From a checkpoint of a small mixture-of-experts model trained on Wikipedia.
Size: 12 layers, vocabulary 8192, 27.6M parameters.
Experts: 256 experts in each of 12 layers, 32 squared ReLU neurons an expert, 8 picks a token, a shared expert of 64 neurons.
Below are experts of layer 7 (counted from 0) of a mixture-of-experts language model. Rows are named router (the router's row for the expert), down (a neuron's output weights, with its number) and show model dimensions 0-127. Each number is 200 + 20 x the weight over its row's rms, rounded and kept within 0 to 999.
Before each expert's rows: "raises" lists some tokens whose logits its average output raises strongly, later layers aside. This comes from a sample of Wikipedia text that the model never trained on.

# expert 162
raises: "id", "ars", "ar", "ary", "err"
router,239,209,207,254,164,192,230,183,168,223,208,209,218,204,216,186,196,209,192,185,178,200,207,167,209,197,214,241,216,225,221,185,190,189,181,206,200,205,195,196,234,166,223,186,183,224,218,202,215,178,212,163,203,208,195,183,205,207,213,147,176,195,183,188,212,227,201,202,175,202,212,205,180,176,192,194,214,212,213,223,178,212,207,182,178,203,232,179,195,253,197,219,152,196,201,193,194,216,205,208,176,186,211,180,194,203,231,228,215,208,233,200,223,217,219,215,187,172,231,220,238,182,233,203,183,221,189,205
down0,205,196,194,214,216,187,219,217,185,187,202,222,162,186,173,222,208,205,234,215,212,179,195,199,210,195,204,226,209,201,202,221,230,192,226,218,210,237,191,215,177,185,188,221,212,178,198,232,176,249,187,216,176,211,243,223,199,204,227,192,206,225,209,216,180,210,203,250,174,196,197,234,218,193,161,196,210,211,210,190,189,208,187,197,173,196,181,238,189,194,218,218,181,221,204,210,203,226,187,211,177,188,192,170,193,157,202,194,191,205,185,239,204,169,193,138,227,184,174,215,197,174,191,220,184,206,231,219
down1,207,174,177,216,176,191,201,189,220,205,187,182,163,209,223,170,198,186,185,169,190,225,180,170,144,250,177,174,187,212,205,208,238,206,220,231,217,204,215,207,218,225,192,170,196,218,176,194,215,199,206,183,230,188,218,215,170,220,212,215,219,213,177,213,180,235,171,184,203,214,188,208,183,193,217,200,179,199,226,259,189,205,197,179,217,179,207,213,211,219,186,184,209,158,183,164,198,193,212,217,231,179,217,222,211,206,220,200,231,187,219,224,193,178,215,230,200,199,198,194,199,233,202,206,187,220,208,192
down2,208,213,183,180,199,190,196,193,197,227,228,213,202,158,217,209,196,225,185,173,206,218,226,196,215,170,237,235,205,213,197,208,209,211,182,170,247,187,189,200,194,187,198,196,220,250,201,207,218,206,199,191,188,213,197,213,196,202,225,171,214,149,224,204,192,213,240,224,169,218,231,225,203,207,197,171,214,193,192,199,212,172,162,149,187,194,160,182,188,211,226,221,161,198,194,198,186,204,195,226,174,201,223,204,194,204,224,214,205,232,181,186,174,199,171,213,207,196,164,191,179,171,187,202,185,196,173,194
down3,219,175,193,233,175,153,183,202,189,203,153,180,200,188,194,230,203,209,184,222,181,165,185,179,194,205,177,194,186,184,202,187,184,192,204,194,192,213,189,187,167,241,216,236,182,199,147,192,226,213,167,210,186,179,189,234,177,207,203,220,205,196,188,217,222,223,199,200,224,189,204,219,226,193,228,216,186,204,204,215,191,191,177,206,227,188,201,171,222,249,185,196,169,196,169,192,216,188,202,183,242,197,196,255,201,196,204,198,228,222,179,185,168,200,195,202,228,197,212,185,224,207,209,166,194,198,184,202
down4,205,194,195,191,212,163,190,229,157,161,208,197,215,216,241,181,197,147,178,163,187,180,229,184,183,197,205,184,210,183,243,210,204,204,223,181,219,178,190,214,199,216,187,209,190,186,201,197,229,210,176,208,183,177,198,201,190,229,208,195,225,184,188,242,208,189,181,192,190,161,195,225,177,164,198,194,194,254,229,227,196,197,200,226,222,186,198,205,198,190,142,188,199,168,201,190,183,224,197,214,195,190,198,177,192,157,200,200,217,218,207,218,184,185,210,205,189,195,193,187,174,242,207,198,197,209,222,186
down5,202,211,210,171,225,194,206,224,207,188,212,200,187,193,188,233,190,208,186,207,190,182,191,195,180,198,208,172,195,176,191,207,236,230,215,177,192,215,225,210,210,174,188,196,169,195,190,210,184,219,176,229,220,208,206,182,224,203,189,181,185,179,148,235,203,230,234,187,248,209,175,222,224,207,215,210,213,218,211,165,186,192,165,239,197,165,191,199,230,195,194,207,186,244,179,231,220,223,202,171,217,213,230,205,227,192,200,193,189,182,174,220,205,191,235,182,235,192,222,204,194,199,161,227,193,180,215,214
down6,164,167,255,233,181,196,209,189,206,188,185,216,195,185,193,206,203,208,205,211,205,217,165,190,224,241,221,189,195,188,218,197,208,209,232,203,210,218,202,219,186,165,222,230,180,237,214,204,200,213,211,197,201,200,199,212,236,192,235,224,192,171,201,201,162,215,186,182,204,190,175,227,197,200,191,192,187,171,217,209,221,212,194,209,190,206,223,183,173,198,182,204,197,157,219,170,197,199,233,169,182,223,171,181,198,215,197,194,222,220,195,234,230,267,222,195,183,175,207,187,212,216,230,187,194,209,181,219
down7,191,198,202,142,219,197,201,183,215,217,181,193,213,188,210,190,196,191,235,167,202,192,190,180,195,202,212,191,188,191,161,215,219,203,161,188,198,201,190,216,198,205,215,174,206,191,164,183,202,198,184,190,216,192,176,224,230,226,195,180,160,190,174,204,186,215,189,180,181,225,198,223,155,179,215,211,217,198,219,195,214,194,162,212,238,203,203,186,219,208,196,195,216,189,207,190,168,179,151,190,202,215,177,165,229,204,224,202,202,207,226,175,216,233,246,200,179,226,195,244,196,212,229,208,191,230,186,234
down8,176,243,198,174,201,241,239,178,182,201,214,199,202,208,218,182,188,205,237,197,203,182,216,217,186,234,194,198,215,239,205,211,182,257,218,239,195,194,170,200,223,192,208,224,213,176,201,208,188,211,164,231,208,178,227,236,219,204,224,189,195,199,217,217,181,225,198,228,172,190,224,215,200,198,171,220,203,135,203,175,173,182,190,179,191,217,202,192,211,201,191,182,227,176,215,182,179,197,187,213,193,185,188,186,183,227,194,221,179,210,206,229,213,197,203,198,210,176,184,173,201,210,197,227,214,187,231,193
down9,226,174,223,198,240,190,182,222,185,236,176,205,209,220,207,173,211,214,162,166,170,198,190,174,197,200,204,253,173,190,184,180,193,226,210,190,197,210,170,188,170,180,179,214,229,230,203,192,185,166,190,183,200,175,199,202,193,203,220,193,153,185,224,204,167,204,189,169,191,188,192,131,170,198,230,199,197,197,193,186,237,249,192,199,196,197,219,201,173,212,223,190,196,171,196,203,195,199,203,205,209,215,220,224,215,186,198,181,206,192,209,207,191,203,203,200,181,234,215,206,213,185,218,228,200,172,197,219
down10,195,211,186,161,186,213,208,193,167,202,174,226,202,231,182,167,185,153,234,219,171,226,219,195,157,197,197,199,193,216,188,185,206,158,188,174,228,226,199,167,189,200,181,172,207,208,182,228,232,198,197,234,146,201,217,188,163,204,176,205,226,194,182,193,184,217,209,199,223,184,212,185,219,195,224,225,209,182,181,178,236,199,207,210,225,192,183,237,211,191,230,197,190,215,216,194,222,201,214,219,187,235,208,191,198,189,200,217,166,188,202,222,216,196,180,201,194,218,175,194,166,215,177,184,185,183,197,189
down11,178,240,185,232,218,223,232,214,202,212,201,212,204,199,190,203,198,204,182,196,206,170,198,188,196,175,227,198,205,188,149,193,236,181,205,201,201,194,206,213,214,201,214,168,163,190,202,170,201,215,227,204,218,174,186,186,177,169,197,225,207,203,236,187,195,223,200,222,202,218,176,159,168,188,210,204,209,163,210,162,233,208,203,208,168,182,194,169,169,212,217,213,198,194,204,203,186,211,232,250,233,182,164,168,192,165,179,197,188,178,219,205,231,213,183,192,188,199,222,200,210,185,194,182,204,207,242,211
down12,209,235,202,198,196,210,196,229,205,199,181,179,178,237,198,194,201,192,180,207,229,194,213,225,207,229,248,214,212,189,174,194,199,196,203,161,222,236,226,195,200,208,206,201,203,191,192,207,159,225,176,169,216,185,184,199,242,205,207,237,179,211,199,206,163,172,187,213,207,203,201,228,175,181,185,217,204,185,203,210,161,185,233,212,209,176,194,228,176,199,195,183,184,171,216,200,190,188,166,205,203,193,202,202,211,236,196,216,149,189,243,188,216,176,252,207,175,234,182,197,170,205,199,198,198,211,180,203
down13,195,173,175,200,198,181,197,171,191,191,213,198,211,196,185,201,217,222,209,219,217,163,177,207,173,217,191,183,189,180,229,178,207,195,197,214,191,205,203,238,206,201,206,166,201,171,197,200,190,185,139,202,236,218,240,220,237,167,180,188,196,194,170,176,193,193,164,185,187,176,207,232,232,157,203,208,198,173,182,219,187,214,204,224,218,219,219,196,206,205,190,226,133,185,180,175,178,219,191,190,194,183,181,219,232,185,212,173,197,190,172,192,212,212,199,186,203,193,160,198,189,208,179,215,216,192,207,220
down14,186,218,196,195,200,206,165,242,181,222,215,188,226,191,172,164,233,206,208,180,224,182,202,212,218,208,162,205,206,227,219,182,216,235,191,246,206,238,181,209,187,208,163,186,181,200,205,193,175,184,196,198,229,203,201,201,189,171,231,203,206,178,196,205,211,185,203,231,224,207,268,182,243,203,187,208,188,172,206,149,208,205,199,195,189,173,220,199,230,181,234,202,206,195,182,213,206,186,208,193,180,230,177,192,176,202,247,199,215,189,194,213,195,172,169,188,203,192,185,191,203,197,191,195,205,183,186,212
down15,213,203,204,217,211,193,198,180,219,212,176,206,240,175,179,189,215,223,195,229,178,198,227,228,174,190,211,172,194,226,208,207,184,206,212,202,225,198,175,180,168,227,179,196,145,178,162,179,189,208,230,200,201,249,180,208,188,212,176,204,213,206,208,184,203,211,150,213,218,222,220,206,210,199,177,216,208,226,178,177,203,228,194,213,209,197,211,223,206,159,206,177,201,208,174,192,180,169,219,212,167,185,237,169,209,180,187,171,213,182,157,234,186,207,183,176,181,198,209,181,219,213,200,183,202,192,198,203
down16,235,240,198,198,194,206,209,178,213,210,233,197,225,189,207,159,181,214,187,225,195,222,203,218,207,210,222,201,176,212,190,200,175,224,228,171,171,211,204,191,191,171,233,239,192,215,198,180,174,211,207,181,219,169,166,184,195,213,174,199,163,216,197,192,194,202,186,189,204,193,183,201,222,171,182,188,192,206,238,195,183,210,179,225,158,184,190,220,181,178,199,192,170,209,192,212,206,168,191,242,199,207,179,187,194,250,195,181,184,223,185,221,218,185,179,194,203,175,188,170,162,174,199,238,188,195,196,164
down17,176,235,225,206,218,135,230,218,209,182,203,196,208,180,190,176,163,178,201,189,179,195,190,182,210,246,214,173,200,199,213,231,228,189,181,216,227,224,230,232,233,201,162,195,225,222,203,212,168,190,209,183,205,204,202,172,204,202,220,191,201,203,175,209,202,209,173,228,196,206,213,168,212,218,235,199,202,216,165,186,223,196,210,198,176,185,193,191,209,221,214,205,221,196,204,211,160,175,186,198,214,197,200,170,224,213,158,186,204,223,203,198,219,253,203,200,201,191,219,221,173,198,219,225,180,198,211,206
down18,185,172,192,229,187,200,206,184,205,214,199,248,166,201,195,176,182,192,188,222,223,183,223,217,163,222,175,232,209,201,166,194,183,175,201,213,194,218,152,192,233,208,226,201,180,202,181,186,227,223,236,213,188,181,204,211,162,172,190,207,215,218,217,213,198,202,173,214,200,235,208,213,170,202,184,207,195,190,197,222,171,203,194,184,166,229,200,186,183,161,180,224,203,197,191,232,221,230,173,183,217,186,204,227,179,200,241,208,220,186,168,220,231,229,229,188,194,216,214,188,203,218,208,179,193,188,205,201
down19,245,179,188,206,235,193,181,187,220,169,189,212,225,204,194,177,184,212,195,197,240,193,195,222,196,208,181,174,193,179,199,192,191,195,214,181,239,234,211,200,192,173,184,223,171,232,238,221,183,196,193,205,216,213,189,189,152,217,203,172,177,172,238,209,220,174,172,206,202,213,215,196,240,214,238,220,246,203,200,202,177,217,200,165,237,190,237,173,216,223,185,185,192,201,201,202,159,212,190,202,200,220,201,221,213,220,184,216,188,180,190,192,191,187,210,213,171,211,191,202,186,203,216,187,225,174,182,213
down20,186,184,201,159,214,213,202,207,201,182,195,185,207,218,229,233,195,245,202,192,162,207,203,211,212,158,169,188,220,224,186,220,233,208,205,206,211,188,193,193,194,183,213,220,216,187,227,234,220,199,191,226,194,223,201,145,199,178,175,192,214,251,210,188,231,172,191,214,196,236,199,197,213,186,228,217,191,201,238,242,205,204,208,199,160,200,229,193,205,242,193,211,235,184,195,216,192,200,174,187,186,222,191,225,181,202,210,172,206,214,175,200,217,201,184,181,194,204,202,206,220,220,206,199,194,163,210,160
down21,233,204,181,198,186,207,204,185,229,252,190,183,236,206,235,215,220,228,193,203,225,222,168,216,208,187,194,208,165,204,197,198,206,230,185,226,198,199,202,205,200,203,199,184,210,185,229,176,209,190,200,236,199,198,188,217,188,174,183,187,186,210,219,168,218,203,242,189,224,153,263,183,222,199,203,189,213,208,202,233,169,193,208,169,206,211,208,168,180,192,229,219,187,200,166,214,195,232,169,216,191,213,228,197,194,222,185,227,187,235,219,180,169,207,201,174,197,213,217,187,182,208,182,199,175,210,204,210
down22,245,205,219,227,218,206,173,171,191,204,195,202,209,220,195,206,242,190,208,195,189,178,219,198,229,205,208,162,224,198,206,236,177,223,191,165,203,197,207,222,223,227,180,185,187,230,220,179,219,197,191,163,198,186,197,209,209,198,185,185,186,173,195,194,191,186,172,256,185,188,180,187,196,226,175,209,198,183,180,196,206,198,159,233,193,163,224,218,187,152,183,205,197,191,238,215,193,210,172,206,184,198,199,195,210,178,179,208,212,221,210,216,222,211,137,218,195,207,212,224,176,209,202,222,215,193,186,216
down23,230,212,208,221,232,197,208,198,206,197,180,216,200,241,249,196,223,199,204,177,195,175,210,199,201,213,163,200,222,189,198,175,185,169,225,146,206,188,229,169,185,188,203,201,212,193,202,243,193,216,200,185,189,180,210,190,191,222,234,217,185,184,199,191,231,204,202,209,218,191,226,229,193,211,193,192,180,197,194,207,189,214,234,207,238,203,180,230,210,175,229,194,207,190,176,171,217,193,166,176,185,215,224,210,215,184,246,173,208,204,215,185,227,228,223,241,206,180,201,187,225,211,189,174,218,161,195,209
down24,230,180,226,189,181,212,221,192,217,229,177,219,182,211,195,202,223,218,186,237,185,183,189,186,192,194,192,230,203,212,202,203,219,192,246,221,187,192,195,189,218,189,199,163,194,199,153,195,199,196,235,223,150,203,174,196,150,196,198,198,203,175,200,183,192,181,223,222,185,175,224,234,209,182,156,232,176,228,184,223,187,203,157,195,203,171,182,212,201,197,213,167,196,178,194,212,165,231,211,202,240,208,186,226,193,202,201,193,219,183,196,200,203,216,187,198,213,165,231,203,188,188,187,209,209,189,227,219
down25,156,187,253,166,190,234,242,225,235,224,220,209,211,187,211,187,201,186,201,197,201,182,221,211,219,168,180,193,163,195,202,233,223,221,233,185,195,195,188,196,208,208,177,225,224,190,169,177,213,218,224,193,206,186,229,197,200,188,244,213,212,181,200,174,183,199,195,195,206,162,206,200,203,202,185,203,182,217,204,222,207,190,217,209,215,230,188,198,219,229,180,219,216,211,189,215,206,194,198,194,203,169,187,190,178,181,174,195,245,231,185,222,225,221,231,203,189,214,190,202,157,178,245,197,213,187,210,193
down26,228,174,214,210,220,233,194,197,218,182,228,219,186,197,184,169,167,203,228,189,185,218,186,204,210,159,179,194,178,211,189,203,212,210,245,220,173,186,173,208,218,196,227,203,217,210,223,180,221,229,230,170,206,199,204,205,174,187,204,189,207,218,231,193,238,183,215,182,209,219,207,202,200,179,213,223,205,233,208,195,157,184,214,213,167,187,228,237,225,204,191,214,178,211,203,212,212,200,230,230,167,187,160,173,203,191,215,200,231,237,188,195,189,199,187,169,196,234,176,169,196,182,207,176,183,211,197,212
down27,231,170,195,200,187,183,142,196,172,219,194,194,174,199,225,176,195,157,207,202,208,197,178,184,190,192,209,217,200,186,145,184,150,169,200,205,176,203,198,209,196,185,202,177,224,208,192,216,188,199,221,201,233,207,205,194,189,215,177,177,200,177,211,213,202,201,199,208,172,212,200,200,181,193,206,205,190,203,199,251,236,210,187,192,209,164,193,227,198,204,204,174,202,220,195,210,251,199,177,189,188,195,206,177,188,213,182,183,212,198,195,186,143,216,233,245,173,238,216,194,198,180,211,221,189,171,196,184
down28,225,208,177,248,208,189,206,204,172,217,203,221,181,226,166,217,187,218,168,190,225,220,185,218,214,186,194,229,204,195,236,161,208,211,223,183,176,170,211,214,200,152,209,208,225,207,218,213,162,192,209,197,226,209,185,173,188,188,209,163,194,199,192,234,188,172,199,210,202,201,182,183,212,210,192,155,228,218,233,187,214,214,210,191,196,214,184,172,180,197,239,211,207,198,224,196,200,189,197,181,236,191,227,185,217,208,164,219,208,178,186,162,195,191,176,215,178,188,217,191,199,159,218,206,226,176,208,180
down29,180,142,179,201,186,186,189,212,216,182,185,218,217,201,210,229,191,227,192,218,225,215,202,186,203,224,214,214,184,203,206,187,218,195,152,240,206,229,217,234,199,178,202,174,191,170,223,204,173,173,215,227,162,204,212,218,225,195,191,192,202,207,179,216,198,186,204,214,188,224,217,197,203,249,171,151,165,202,224,195,180,182,222,196,213,189,196,226,198,225,216,198,190,209,211,205,217,239,189,196,200,205,202,197,204,218,189,221,182,230,185,168,176,197,184,139,194,223,195,217,201,197,179,201,217,235,201,202
down30,209,192,198,228,186,154,222,172,206,199,238,207,180,201,223,169,178,189,180,230,188,180,198,188,199,209,217,202,185,210,202,187,180,203,188,199,188,191,208,168,233,195,192,220,205,219,194,247,201,219,219,186,201,210,189,199,225,164,233,212,221,202,155,200,198,159,225,207,179,184,221,172,189,192,172,249,214,194,212,169,195,170,195,209,194,217,196,230,196,214,208,198,188,199,195,187,209,141,208,211,170,209,196,175,163,214,186,181,213,187,194,188,206,225,179,231,211,241,175,211,177,197,180,215,198,187,171,189
down31,191,181,238,184,171,186,181,196,186,195,173,214,212,186,212,182,230,224,210,171,199,206,224,199,199,198,240,154,206,163,193,220,212,243,193,214,204,196,176,255,199,228,221,202,164,180,205,196,184,232,206,203,200,211,167,186,209,185,177,206,185,220,199,152,166,191,220,171,193,233,216,218,222,177,206,192,203,185,208,182,203,186,210,191,204,193,177,211,180,227,208,183,210,235,199,182,181,176,163,196,173,225,204,195,221,212,187,204,168,184,205,187,176,213,197,185,237,224,227,196,203,204,218,198,198,235,211,215